From a checkpoint of a small mixture-of-experts model trained on Wikipedia: 128 experts in each of 9 layers, a variant of SOAP for the experts.
Below are experts of layer 6 (counted from 0) of a mixture-of-experts language model. Rows are named router (the router's row for the expert), up (a neuron's input weights, with its number) and show model dimensions 0-191. Each number is 500 + 40 x the weight over its row's rms, rounded and kept within 0 to 999. Numbers have three digits each.
After each expert's rows: "gets" lists some tokens that make up at least twice as much of what it gets as of all text. This comes from a sample of Wikipedia text that the model never trained on. Tokens count by the router's weight.

# expert 1
router:500505526479435479568519556512534548560465515416482487453508513509537479494469535451529496495480494506473492508461509550451407528466478543479495503477486483431482505481529482535460479427483514481539432489559527450509548535551477559489484503524445487530443548544413431497534446433499406452516460513529476525450478497484546560479534493496509524487496590515491455543478443570504495446476457457562576477563558546562525507510518530457464491497476569501462492545555493591435542520480512526428526538458569539530484521479570488520525574518569480443459523469452541509433510517412536540
up0:509506502514463481489476520503467485538552489476582505516520493512449515481513501478565538472433486484532513519524454490533503515475502510548500516489497519379508531498425461544435564434528464460418474497525499524472444526475523454462435464515489504496506557444438446544503578450499482467571479532515495461530476600538535526561541434438502514488466593474520498498468549550544378427548423529513480492530500451489528470499538522543513501481539488603475493479458486465429521516512471569492460538494466467482497575546551502525460441606546529532421508415464482495496486496496479512
up1:570556501493535616526530478522470486537572500509553496502465460503481469457495570560452526503523517489444468538520460494487506526514479517482550568520520450509505506523532491483557562353527485560479498484495541468412494512493477529587478522498449525460504467477562447502544482544493526440456480534570485518516489501540468552484510530446474541445489488465495492475512530565490489478440472457526488509511449531547463544491487416423435467506530528471517436499436498429504463515464522532416486469504399478474544560531468463499481517494489485539542484403432411455441501559491513547
up2:567582521555607505495461503551567478526496514473510525428557550519481467514599496454542528459447473458553545527548549461503553529517472475464544441503513419490430528491493469478515575467518475492465472529469461558519506566535514525483524534478462513437477477522517496480477494510437501539510536547566520515492517530549422527442432485454531495485485449481508503494498494487497489440474498517533538502568521557443493571536468474494452473471439547472515446470454533446416512503493505528498447561444448474543475536514574462577468462542468471562480494388565497511486497510598497491
up3:476589449498487534457469472467447443491502490450449484481527486488476429477484526509498511569467473540474552442419509552530492425500506459482537559539515426549546439478564458472448523592513415502528568504553506490558500509512519494620533476497561492492573476502462400537471501507533510503491503489514478496466491477501457535464474543484518558500586591500443456486490566506460516511559492510543442566488475519500485491573457482547552484452415485514523579410575514506518465437519479508503496400539529519449513523473480490437514519487514477535478490473511499509564497466533507490
gets: "3", "2", "1", "4", "0", "5"

# expert 114
router:458467506504542454505490478496485562458460560427462465505445458527489561472536498497465509456472492480514521547450477475552534537495445538469546467481442534457506505530547511503463491445556481542463449524544505448498519562589497438505509435542548511509424524416479443469577505479450503451490462474477517569569514503446531495506489574514464545521498521479468530508452554509591579501476536479532520499487424565559467482508523441483414492461490444516527526538515509572516457437485463519472554496496557528508514518518469543408536449428544536462529521435618476562478494523525500533
up0:556486485553519505476498425524442558480489499505441492497500480518564500537447554515546535559547474455506550557534456566486482458551472539449472518513494547562524511496491574486457546526495427553512514512485472475579443471493547473561521465478529467470467539416550589492478532537479498535480497481477573416541495401548526468503527426501529491605474505475462452479478568537484483561484529520510469435476445479522517535449505505515511516519468440449492575527512583511524546561426489392549459542428538459457525459533498484567455454499482544484528484512491542524506506479492501479
up1:480500503495427513500514501596440443536568497494471477504438516559512586525487456559520531547447449476549511565514508583496485507499454480589499470548451540501470386498466495580477492568460483521508458503543469559482485505485484443553484472501449528432516476499486485551487504431503457476510484570506613414504462509431474492528514456445465481484534534483486506537544549476509488526478465484511502438435518468469520465514474476539469463480549440497458548487486464450480477506520501470486575517519487484525535547621573543482523558400524491496464513493437538546503536545509533548
up2:539456508469430481504476509484445498523493476576400494520475505497473524524442614476562533464501487496524449504551484536515458484471483470546469527474541501535462489443502519436463462460549498495547477501594555487525507464521452433464549529532558512492485491519492483477427510472482563534497480543429536513495440527497493514490518552515452513519498479429574517485529543465505513480514552490509460454499519571500563627431457496478480428439446433446476551498515548551460461501534569511505524532518556489487429481437488427583582531490497471532452502582494512512476428549543526511
up3:472432503438473484463539519483633523435515475539468535542485517491502480553510503492498515459547463491452451412585451499519583463491436513514472534569500503514475494471502517474539531525466492509462486506409582462466485542484526496530513476492479488516485466544489507555496469463462463528473471520494523527521515511442566561461449505519496507402472490542475504561604531498634475518500551450492464501540473444476607486580513486458460457464495439525482491416549479485501517416507549421445526539454474490523540499525475526520501576535477502526514555486480512477532520453489448459
gets: "\n", " ", "|", ") ", "0 ", "% "

# expert 32
router:438473502505446465563468463475459544484496482521483474550460501481484485532437508502503529516563478478505419543472435525517491491490528565519470503441572540415546554495559552497574487542484484506454509561487589517512517457527519502550501590481472444459530537509527506454534515399518485461546415525552434514484484513500493466512607531511534494474491502499488517513503549529536443512462471433446569492525540506459589472488497558454505514423467517496517574466496463557478560428510526523538502506543574546559414459494421528527478535495527514452467446536519485457493483511501591529
up0:545589567476548520527501464505529501524530502515522567483459480499488433522530527514463508580508471593567490516463516472468517546498501510484535466520492490442496544533520514523523520575431474434455483446522530531488533524447560477513469560468400447528463584551573510495509615480551546529502504494490539508442529532600440511432538500502479463585544485590475521506480583522516446509465516437540481436560499444441516524552482531544496509520513531516503429460444479467495525533482521455478461467409496544422499501545510484513504426483456492469477514470526506493490445516528542477
up1:523411455500471555548505431529525467509453554427485506517485550524567529558459571471520499526448499514550488499495446476524527515470542467482438500526444415442607478534494524391515450459565540518473532456465445436459486488587534541526492497434498514435461422436421473516496504522496487529527431492548472466511530528542492533507460553484548546474525520525490557522538605545471527490527473461500480554512539544436557477525521442468560499513450535489509480469552441541468489534480530535545491522440535516526481558482537439517500501492463491583441519522462517508469495542490538503
up2:479506551506556532538543369554480497531426495522483441502527614487476547447502465488494568524395596533412518528392525517494469540589452467460457497511578505439538531591491475550448531440500550492489549472502493523463533524478592471499488531494473528521435499435489480455412520489506470489475488493542545459491469492511503430495506525576510496459476481494504541459528481492506460519454536506458481530494499527485503473513579531569494510483529569498516551448516473470502496474516463471516510487511579477559517535468446459473469447509494556435487459469451557525486463512506506497
up3:462509473509507511564504526500477540494539529544570526548520499565526444479457511511503514483480453543501478489474505492447597574404440500511466474458499506422537443547542535532537501528464453470532563504470429515438556539455522531532490509531521473530487461492552536501526515506502529486487531494538500430457479471506480559496481551479555554452564462451457472511497493482570533502447489529442492555547552423507529590522509441480547553586520496469553512527470449501486491483477432551534472459439489503463507457570494542541443530445418499470488396451475387530532478440469531506
gets: "J", "z", "L", "K", "Z", "V"

# expert 6
router:530452420563505481501523523454525526445465485504510471505423563470498459473566474528449510495461493483621477483472436577453549477547504513564436426576512516508496526500538444518502456525461523450471555462446521440441569539480492497523513562470480500511438518478475480469461497461568517535524540591576554552487526518544577504469527459614522523521531534502502505478506464531490433455471460460456476475517533492482467508492521524453506515411459426492433513495451485512448468464548461524509501550521552543556460483508447456525536536491455457459510492528520565457481530454513457560
up0:433455524474494478495414512480503533544484526475436543492538583480513508450503494506501522536534461436506474509518472468513541450592476569478440517446478512528484503567522519469476521497432534593513457498440474493531435350438443469495517503518547556552478460499528547447486498484546464503511493531513526532547521521498550447521525539472508528547547435411472593516528483604488520510549514510503541457555476493484498537449506500563511420533503493480551494497417550467554489554468457496407538509551538478534537523484529459530427459472496444489493476489510471475475500507498412481
up1:467499493494567420483544559502494467458440481524487522505594558459476469512453448460471459517506469537508454489457462521506516412528547531572497538523521441569525518535442481454579536468520479568512536502495454510439454475512537487537524492478440481528448477528531493445457530509499480523549460511514536476406554473495506474488494457487486523538562473536592547456428512551554511466546496444507499524536517509491480469486473451552470542465535511482482533399504465531539551481412602513543414494438500510431542502489606509484436527442488490502476478535508437555464527502508516566
up2:624534505417501525506495483524471395554532513505465511489566555495493509484517448479501523473507441494525523453502518488500499481570476496525447499563482613491513531418548529528486460485512446541486542458499513529455444466528437589523475420488443528511484533508540530498543499546478542518509520479529512436483497494451505472558552491518477481441428445478513440444442539449525534521502483478436499535478543544601454554562459478475509516494432528552445526493567491602481467519539444487492488510503532482545529456537479473488590483507494543436527512516514525509512537601504470439
up3:494485465549501469486534487530455424441504526471505576501610508474539505482414520543487571546400495517432521542516504516466507534457479479534508466542514532513520523519534421471541502488501494536454517515487484571497529496501573580498432508482552517574484438551470567475444478558479539512412503485544485426544436467520566528538467457569446496457541486441448516506448461465498495486589479468545494512487455463545480490507502488483445507409482462598433518421499481446492542470500505481509590481471521506501512502515483561486472482538474509538455562520537471508487466530449444547
gets: "W", "B", "l", "K", "w", "b"

# expert 11
router:515500465555459460508457550564505537501487505487500516542445429510516532473550522474420469459499567534529532509442476494475528525561434507519544429516497486442438465470520558487450476464534475486531492486564550500507502548502461482489470468537556437528458487463498472509533497495493491474527448497431484552468453504460558529572460469455502453546509503506472507493467577506470500571509427441510540504441491524523483493466602448500445456459516554563543500547502481556562446503470519519431533415480530548529600529451444536393475446447560587542520492458527496551473520568509490527
up0:508506504432430526500530481493555466534487529534501527530476521521538410464514490509490526416497488568507479461497539490480483403473502521478500537518506502491478446510465421424473542570513471455504536521486542572494480514496487458512481479543486503454428516583554543557472494497532547503516463551498528535447393543496492386483426462536585502516498467495485520468512555422514482540550478528485432470479458497511479497465493556519523553449549542450434556425543452412486460517459520573550442525465527464564471550545521484464535493587538453478476516569473517516515480539524503545
up1:481456541558455463543460550524518531490436493542524542445566558475451508513472514542500508478461437515489496530466515504474482479450547499501490562578504484492533526564467444544502541394501481445495522496542506476484495478525479545513478521499541515381525528466493459534548483510594490455422431495538518508493510509449524582518552531498512507448494492435467481468524527571547520506539482495472509505464498575523464531487487527558462475456489503447521548466468515532526463469571481534557554495477478485428423541432519468460536416487575536436521388480498491422399454544492491502
up2:559563570468579480472548504492462459463543489550480486483587430502510517482446579491474542437495538506474434496506517432463522463562497493576504618479512435552471465490540522483508521501492526458504489500521550527475471463525491495417467527525529493515466504511502529522492467545520516469462480540505506492519506567539505519523516457522543505515530505564492441476453606500484513485556526512552488475431493535487471448496493501464532425486493544475447567401444494445477528534518505460467477522511389495461465522464545546482524443442461451561518454495521464439374456571520475458
up3:512474483481435573480564538545557569514490460475552518490518512563462587527441503501443417527468517415528520522495474528472442413484490449498517497484430533486483503482464462522504485538522517505451471563531486470518501499451447524485462448508436504426443417473476532594501458583505479584513486528496507535521456494536547545502487465414527524466454433526493418490479479484473501539537466560507472496494554559511576536495566574531491512513542541477487428547468488447513501508429501456592489505562435497591490550513509547501511516456556488485498517517474502433453530474498520501
gets: " ", "0 ", "1 ", "3 ", "2 ", "4 "

# expert 93
router:502525512473551495500464448565494512522530552444489520459523447492573538513484544461538515460460520510508415550522456484518510529540439435468474555551455457446515597439504476507440497506478481418544489530514539476459414452519488438513572566422452444564510456496431513497513536480542472550451515430484485504513503470515477498465432482556479519528511444477504523508569511481492585540458448494439545492448453484576562509502447498441469525495511458514560510429532492512506515499510580538483523502499471532532454466545472463487541528478468461573531461433519420494565513487485506402
up0:508549531500516483463468537484431497445437451508544505549485522448499521549489525503510450415497455547482435477525497494497529553502462418493571543425467457450523561538568453417513537539552503465519542496491477472521458421453498465541507472507495428497548523471501481476488578557487490487511548482462477622439514522523472484534505535591451542530569449521465518458502549496442542550493469469473577450519531523526545492521514513545514537526561539450506508375489446512447497502423537534530542435464467468476528464529541440466504472488504473508474465500541505490544506509455595514
up1:484495489450542554477459414486517474445576498512465489496454429592453561459470514493473481582505537523487479475479469531549619445517507614510529548572410500529514529511480458466453568557515508478497406518505497457448498451521464481546568464468558496439508458504469513493511538580502455502505545561524534497534502554525505501461454464521553552495528460553464503465489545517556510453471602540527454473491468502557514498484490527477524466527440478493544502483490531532548498543495554487555413489532512512525447478481434481532473531453477462526523517535479517460577526513538471419
up2:574533478489499551444528478541508443515483486503510504519458563481498470517569591479493499529489450522563467525494373512491512529475469532528515477506525524440502513487502499544524438480501435488510364485501582525504462533482538521511479529518464545429563494471581486492450531563473461474547537469456513476500542580495508505490482453636463451453500475508557503533454615539437485536477509412467527478560452559530513515496548524490437514535491458469441503477509472476431534517532455477475463464482473542498511499563511531540444484509445456508545565549491547491504503445467519476
up3:541452555489514534509501479533454568554524517477519368471496516492464475544494491501556489517482526428482483531509535527538515526515487426483505501408521478519456505480571434466540573536504532536571477490486524403531530510377543526463538579493418525548525504430464471531497429470538435448490475459571543573472489443522525431545466529529479505494416471512526447524524490522524480537515495431488489479513428472463500449456558505554476438454465567519433469492409503498447475505502488528497512520519534542512513539536523477447525523451497495519524467551466476512565469550503530476
gets: "at ", "of ", "with ", "in ", "to ", "from "

# expert 22
router:488485499458532452454527588531563492463506489505543501476456532462510450427553421485454466450472471462497560525507460542514543419533458462522507558449482496520462548468452458483491411463560578498531559528513397500486490495529432497486469522524511523517416502496541578534550506532508515556536509481568471520440522543456515562520491486426477547595546540564548586533486445599496432477480545491511508452544518493514394512546448538510562460509471477521487474490454520486460445491468521511523491546479478496547523464512492505538469511494455527477521489465483508542529460549545419487
up0:513441491538520426490576504528519592522511395528512502418478498467415407505496520516553517404505450461474556546475505514454475493539483493462502439520502387494431540499526427456556506537496440467468513526543498481522520482532503513548525515439558550564505514518514518521528496514459486467477475472528470510456432518485504518510525488509463469546519531475542498551529501458523514512488505546483555571452517544499492500466544534543473472406507472469509546532360581543537487481542500448546525519485441500455520518486433555480471580488464485543468459578498482524511497497524569438
up1:452452520441539535502507444605425491537551519482520504498431476503442383507525529449515547509534519487537477486540516506526558471542474531458590577497554497464573460460533554460549513476518561440597581543566545500457481491487515501439530496534491472519471440470486524457498500522395545441543494494495585491462553531487514554464495497495522457528526453496506531511544488536476470475526476492481555466509433474513485499459477537463469423471501490510530466409469481473448537510600521490474469520487500550508504526539467532512440537511505558475481563486529497447477524505405467440
up2:459524466469532477572492517483521571459585493486566522501479487543476553526487459490523499416553489534516479450488449532513536525525440492442448503579474548527536529442501539536522462477454468523487502519481539496527453514470505583513532485488493526529472494484515539510533519492505463580546488477455501563483588548518511521478520504578524564420523413547471516477459481488504442598437479472538425532514470432524543501535419477515563424429431482482430456471517523463484516494552459495544496441491493462502518417462532398483499497465495481425471535480532509518482529538535602498
up3:507509479545469519480503477599494444484529559463547457463476538447494549562561497517538457474547501461493544542452403393489536476496540493530535536567504532454474490516486481493489521560562531469483571543482483519473552485502479583484489497571469584518483492541522519493428480442439446442489469509506567462467442553552539564502543508469515506472541510530450496462516488546602463511522498506451524496547530532479441444483491424519492468527469506554508468508478496449552508544497465454527547450480527592440508458450523566503459486489557497504451476400468446456450510518518502429
gets: "ar", "on", "or", "an", "il", "en"

# expert 60
router:549481460536514466463493519478505466521560580457490525542510488449506450446523526532500574547496549519523529514525488427518516552476476507463494465465529499575492512459497522548552445506484468519427496480471590499460554527463526603475441487441554474449489486504522470449471509507537575474498511558550545444488497498476518454500539580460537485535517516548458451436451519441539529563450509468458499533516547500438463434459474497469461514519547504487466513483451467494463453500482504579470510489444553574544531409516558568422473465485540406535554443403543481510534528485523447499
up0:469488521447536538485526478418526483579487512395612503471562514511568557468556457519524482506491464484492491495499422521479495484450432461504584547359454488479577549546487434442504449454470543506463516502513480507432515568511488499508504470505509558505450436488443464496457591455474516495487483497529510548507480422547521479503446480540526464481522473501484519527518457551508451532464499526546501513557482497534534459539439500492422434544536544498451502459496554502507583517487466560448554458582502444491499480545527498491491450507454515500514517455489525550504506545580498462
up1:518463531500497437527506461500453497574483484555547544503489511455492507473447439457457536527569511540544556441554510493446432483493465459440495549554477518531536484514522504537503497436503424480515504473507516515519549524490476402552453480505549478565537482473506435481572497498504519497532517513450491510559509511554562513550454484487509517458512454460519515434474444528471474482453570522556471388523525566455510465526558458542456428549464448489463565513500424450436463435530522453438527494465524560474530533469530525547477510541488556425498475488588524472562504549565561453
up2:492424502454487559493436582556501437548497482500541434507499445572507524524452511522470508518490487461530521482525528451428522451515477582531577486508460529529514535519498369501551558499524578516493452520467493513496511536540527500546496463490424507458466550451528504536482485474525536436503585506463460479474448464524514425481457497422530468423541479558536480519455517514548522514433426506548490440509497500501484432566501469550398543476579462541488493476521512430517553537479494465568477467521477457497521458507553556526510541526557496544563502474465487510485548552474551462
up3:494506613485546461506449551485518543561497527532478466525491416454552482530522436493444536561505457466561429423513518565521478455433503417500510407523464454520487482541541519525505571482437524502480508562466527472482532425498483558490570502463549510516570501462549538439500482490482482490495494558491503566498516470462547450443563519562501614427529474497521465546452504501508446493479545525467469521535529485541539503430490538482483479511515481483505470533453521520503540517458585454519491475510533535534498453450475490523465482571449497482414492539490462558527527571564562496
gets: "-", "–", "/", "and ", "'", "/ "

# expert 19
router:513443504518524510518541442486524504472539571466496558466535434487549530533500518504537501535415539527508476538492493458484522527467478496528482547466459510495469524411569467504486494514524495471559533513504451543452422499451493467512505528438464447489507419448475500493497492449551469549443463468440531471597468457490444493525416453491563583544546420527460504530530522479521524519489445524498539501578506466555504515535468467548530408508488453428474492484454477558526451472540532550501431566561445550529518509571458478546555511514488433577509501477552429473580510504504436484
up0:521431446500521520491476487498615517470513437472513383496505577536476479544525481487546524472528501463600560529480475471556520539487489513558456480532493545521454525540450459460515576453544594457476505481521489444544525462488558499506421524509515511453461476472541464467488521492524574490523477479567532498472539459455440493528520496487526465514541512495547557509508462527482473508519522495457576437468557419410493517456437516516517507520563541533479472532447380410483512496501547496483534551497533484460507497436505539457470520525480441470454473470557440492536569553547513515
up1:503427530504542437490525520537564510524561499443479507489531472458494441545524475500523568532584551475481460494507501497503506471534499458541426540585473508489560504452548445459529452475500510521500553517573504550448560482477545547458479580499468551419550520556525509518486480496472364387543507494511518508480495471554545474479513434556510502523560460486499518462515511488510513422535479501479409508528461549553520444483466523481482515540502486415464509544445463585520492509576469531540454453528490534482550551481497527441551578522444517480470477478483488500543460572488548494
up2:528554436493434542473485476576434523443453447537416559471490513475485476518536590579489509506537498460560511478505511514575508463501458527522464490544480460473398552514507503524519466498498407456480486423473516525499500496541577464456538507486462521463495493551540511488529504478529503595534561561479485483472514523425514446482510481508497529490525500492460602536523520482469479495539543514571467546588497490464520518476495477473423453479504535509479552568518485467497513499514509461464500483426495462512579483477483570564519499475500447472457383585489432509566525466513567538
up3:510550457539472544522556478506503572468454514497475522531518447537458546553496585490510578438472529474446455484557498520455500503527459492498574497498422502561481466538518556541462531469524454485463540521417481499484529513543486454471565590503480505454548497502542472531454497557470432504526501438463372486560518514478501490400518492431487512569512503404503432506524530510486505504494497539469498477553491467506465573611475554435529446502452571500494543527486504532502507479503447458469479518408488536537456489537548525512525523509482484568510513486487506465542463490403516560
gets: "of ", "for ", "with ", "after ", "to ", "After "

# expert 83
router:567481541534483458528493580512541503440524492542525513472479572425504473601519493529484544471448491460505409491514476530497560464518478461520553471458477457522468477482531496492536488530496530460468538561461537445474558513541444471521526578496462446472440527481510501548539503476528515566561462522526463521443539523484529541542513504532470538544539435517498505558483504460521490506437455421437582399517580527441511481454483497505524460461539475499387529542489519572553482431506528505555451522437480515564456473492418546548500551513492493458466526520522501480492449515589462525
up0:426435534482530438461517529473494524586502509521558483494516506466528464449514453515553558440523505524539472433504484545561488460501463544473530508613513481544516487533496476500489516480452473467539520502539584522477478459471428514476478455494497527538454544403477499503471522517464548486509625431449559503427494535465468509413486471538588533502560459476441531510494537484488451469437470493578519534571457469439509527490481549503482502551532460518508507556421583551552482528558506470495528535483511535479469530493554485520472480496517376486488532451511509490436527516472508456
up1:477500504535502500490476441531466512488490557487515508540463585527514449512549497472464492444523536513437510508481439535568626559479534531511550498457522486488467478575454459485506523464498559407457497529495570436510464467472509503515620521496562532510496468496529511515526412516431465469519456410486553435466552512517559488499531471507484543408521546541419439516481518416469516484445498504510494501528513460427560434465569525524579509545513502487423451530491554540427435516554535501501505505445482500526464507537515544531482510457538478496495497521423524486490501451472509449
up2:418552514596492387469561486487459497496473466456475518498448496508424474562436526462471495479494574577484503474527492491523480433561488478502497429476425401499491517452489532500515509504518499503524486505532583505492511567465588551505561409473469552539514499460550484435489464464428477489509537551457500561509589509500520510540494418496442524507505481503465486509446459533542479525467533496487463435555465507497546486497541506445420536471524542481466446459498447522562553453575537484558520490509490539452484525581519499524451508479547519492546486561565485463527516501483547478
up3:498491512494511493528517519529494450506543435502454528502532538456527491484592512546528458520514564476515508531503495492498530498507430517481507552509471453424480532462430467484501471498475466541489503552598440549418493361528481521550615480546557453467529446472462526513470537543536493495596516504516571562436580505483527411470544483501501386564480475524459471471510518528480465523480473494520531531508460546517529492502482479492560488467504498485465477476478449517523566518589424460540477454545480503527458564478467489556468429436493501461470505543440475476472483423490499528
gets: "ag", "h", "l", "ch", "k", "g"

# expert 85
router:496407494520440512463525532450463439540532497552477491460406551457579546499524497492545449491519386530451583477475531522488551508456548573496534564489483489510485593458549526530531453466517508462505508497545467495493532547444445485500494515495514498527476454495430541506526444512553516457455469466549492605456489560489466539573516473469585513522535553503528470504478441527458569475501510576468487458571516490488497458541510531558459452444456490510461429533476478440460535473456546567529487568512549572516501522489483540538506527479509473462459561445504555519458488499529514467
up0:435520472548490539444579400473490508436510495549484544456493540457426470476490507554458469442521405480586485516555455481582462512486479477502500550538523572483483523477518521427570438470494449583507489473528506472462460497489546522541481557466473521484519506578543470471514497430455488450546480475480584499512464508532522560497562446499496496486445507510490491567402502488507512530485480487499486458538526501487453508513532495555461510450501506446553506482447527507448496520508492546541501526469533481551528464488499549474507497589485504591453448488582428460542468501481460626
up1:459490464512477508505485393516485558483484509485438510523545552414528476532429480520428507555476438504429520539462524481539533446527475502574461564477479569492461528462497447516381500458542483439487558518479564528492467410460497516423528531514544456497504532572471514541475550511424510554529523487402569455505476547543526556554527423488491475493510458489492497521491443455476478509464496571512510485610518533523553517530531468469428470520489500487527543549445536583524516463521569519484486558441474479467447517553499465575508529490467528499523479512528474527533488510479490499
up2:520562464573543520530553561486432517560519587479551486505482493430464461473486484521500545509465547519493545566504516519510527459461546497585468455443530492553482470463517515485537435426504543494515449462464475465528490451479605482547478488534475528587510472488540514490468500507587517495503500474522495483505540547540538476467531450529471499507526488510579449521437525520491492499518488532466431463472484410492603563451529362478475526489533463468495537511474389526555436469551542554482461503478535491522456465489486546494472507496461463489572494441537524471475429524491550468
up3:455502495503467504572602526450531473493485487502487412479622485511507600507565509483456461436559524547478547496478472506475512467530462520526500508453482577453526464522454567519519543504451493472436463471461471512511534506549503539528429415527607481490528499458461456571537546402479464478505468476496456551544485495517532521576503437428554470510549446472480489463501570509453532451502465494499480482482568556521502474552513492512521492440532479498481491513504495532481472452561500523422472488447515448547571548473540519455492435553513472542524477500457476475504444575457485460
gets: "s", "ers", "ing", "es", "y", "e"

# expert 71
router:501497496560463438473534439519492455492518504483485582537514533481451456399448541490455574451549517503459516544520474435423448533510464530491472591477462521461474553477474484543513468498523505475448500549499562448535477533485494553525451432497547460549496542440534524500419533497508495464532469560543519442545499435463562507507561548407530566518412462469510510539512465450518555474521492524549527473477533515453539487459477536484492461559481568577541488450461474546469448503484515528507524460452534516487573472456555519408492459470576459470507550518474524513576548500494468491
up0:512497508501471491470454530487551545443460529494529455497471470480526522589548413507503508459510526462535543482392523452495536515548573519513466559502548451513503482479518497498500470491426522533517481495492498509494503508466500510486493484501451506461465499536537476505555497526468456457512489460448556474559572519503484520426496502455468431483588468574521484448427511516475508415496471446431525586523480554505514514472510452506517535600450432484528584579489455467467517542488466446495619454459523541523553480460453472424500458438497506515548499580509508507448475498437443587
up1:576498544508463515450460509521485467492512581491474440467499546565489498491532488458443541439553466522476488482523464487480515436555491396493484513553533415595562542551529505541509456458519412450569469495457507434494514490462520516490546467494533478522451513521552480402526486481517506421431464478498472491517483545527498491487514508486447612516572542486461489506480507484467509480450506467500547400499452563555542522456522481575481468565476450463474492443555517500487491523533515490509550468449541493460560495548524483387541523463559554501547548509510519491543495454479547458
up2:486454492517561535495476516518458422507560441479499458518486493423496529468445502512475461507513491534486526565541497550467434446463454439552487456495495585543544459537547532496407533530564498503502524505544528456537537512567506464476477525479484454492434518592556527584442567488543513564531576513499521514541552507433423522420531517526557516470541511515464497405531526568521513542504540476507456489439501487490479475537507542471494456506465432494493512478533536493468444435459490562477511522463507480429523550584465474495499435492550575462466509431438484476494545465534533451
up3:480466550521525496445383544462538474473538472604496465443537436578510440468482500576517503475482509432562516467472464456507484509530559434551520492479442477512527475559513521553551490475559479455499532493464509533557480496466492562578466425516536455482512621516439490510493524587467506497526484521534496451457593538558469487514536469511490534530485558501389517446507469514436511427492500515535520534553508521476481401502516470465459467532519551523501558461465505433473483500534488514548508547505462472462516524505482494539549494496514468556497442497393525507473531502499532534
gets: "| ", "–", "-", ".", "+", "/"

# expert 96
router:515514510506516479529491567482558572466467525552490536498515571580492480498553453478459487548497503434496584518471521513526452460535527530508510463459483474521500449452529557489512435496538545516548586526569537547580533557508472504451515548462451545392481551476471451481399513460572529543462486478445476551448547523510420509541571487496507490541506442531565555538456521520494453420467564450540479503503538539493477510473480479476535552538498459414504451543502461506478485457482505494465479532570508491561491482442478481517517507516444437448428449456470448522435504460539483508
up0:458539496451481471493539550525452518467589568487598458537547451536479465513544530492516527511540588549480561499525465529480527525501554518495501521513494458469481529518494592508472546459611542435550523590544508470549540526543520528456566477517471513492486467525520445475452576465486484475521479573459475391587514485474450448513509541537557457468506494515548473511528552478516474483466428504507437543494459444438502502459451500501506436430471471502546493455449438513461532544483460491483471451479479496440533537442485518534489439470517479473492473399486517526423472504471497461
up1:414450593554466592555462482541490535502437450523545557450507519468507553521495474573494407483475473396547511535480477415455455519525461518532519545548502503534465489565511520477514504442465448537451502443475513551497405492527513477539540534518526529459485534410500498553486537418519569478493476505393490484465554516500551529504457488479506520477509542499506483451437482568504481539465519518455503540538493564450488430476545467463499502491536482442512447503482512485558470465532536443557492494530602444545476518551445503436519532514494445530539478559516514521506528479476502492
up2:512499463497501527507438497470524507475443491466488444447404469505537510495391508448462516567521453510517513518452428500537533471530559450524548535470524444547546492441513575500546588551496456539459489523466544506478559526491456457493538517488503486525525520533492472487493482473520529517485449499482533468519515478487487424484448448487486447514454472500496535503534537570538476494466482512459453477596468528481527514599477526485576525497533520580403526507468463491430501532399502524485482474419497516563577397536488551461519446455500475454555490586426455524548512491493541485
up3:548533512578464529460500536425534484511501537535585503465538532501481522510424475509536472562481480528476422506528467493552433504498466527432480508552591518517557466494450541501506492481551470507562481510457424505517492501501530616537423525494458543505562450524440536473518495562530539600466427429428496461496506530513453544485469513519534457484420497498526480504492490601416566557492519511493493486442522500543545414469481576456539565509476488580523512485473595541442492510534499470428507505520473539499466482459493531445449502507537514510478466485496551498482510513501525480
gets: "er", "en", "al", "im", "el", "it"

# expert 87
router:486487470480464426532473500481470475537479520446489533508526464524459524452426489500442409475526544489514587462527454573504490545433462506528546511545562535510416540459547508523496536506543448443453485515572539461500451474427487529517447525485521474464483589537551555501448483551491457438551437570555479518461491512555551514447550455449550504554449451497490518533559534539496494538458428466465542485522519496493454472520491514481546498455549571553555476448450530530559463532494486578477432496506492539509480526510580520437481520475484506498518485496468466522555533512414413497
up0:518575482505403524543435534512489512512549549531461459470478537487522484568517505485481592516466449439542467508522467428501558524525467503565548509521486456483523567546455466451527509626485536450529538489509514447574519427476549468517497489551480544447532500546505453516457509511502496459489485482569466476530528521558518518507488435498462488486503499506465496531485550508471457545572551511528469446447457532485470480455568479528487474528422409466499464462522465483449438468505435509537572463562508535577523472556443508444529465524420514484521529509518602492469497442465547448
up1:490504455498515431522509519491499504451471543532515484474548626537471467552526531496484512495494484539552567455446550485498486451528465486427509554476527482439518464502447599499525524497474510451586451424450577491500468481551547452540455512534513512534471538524474550496520553470451507485524406493486593474508486485506511492506480569423505495563601507424447510426537524462543478503523488425455518485487535420567431502467549512532529564560504437529507474497557501510523509463553557467475540458479497492552509489522523458520561440481532517468490456558426484536511523518474480447
up2:434423505434532542499508464474436463446518491504434513530474523530553546583507471503547523520528540489542498476520525537502506474444558421480473471481547562535440477547489523481489476513543447523411516545476484513469460460571469453526578462530547530477491543477519469516538463473436489468499472526427505522457482455573482409538480460546583489529484475464547502541477496606465591542521504467468430507526434488544535497514446550557504465433520411499523488544474513442475506548493511454555445491547446456494500554547513495540442551473558495533520536480546461501466489449530499544
up3:545612552526542491565397505457508528551505517502524571420502438489460505439548503399527505493465553484522489526529486512540489529498527450495459462536505514551460496526397479483421518490545500381515444485524466511528458419468585448482515506508529539511513512504496523532520503438509551531495496513534473514562477513526523542490546495507480473557565523495510496480543508548501527490488496501461411536491489438543598484464490519559454459507566536470520490519461495484572524509420470478507461460496520482550445486432552507443455449574502512437504505534516542554461519522494473408
gets: "| ", "- ", ": ", "=== ", "– ", "== "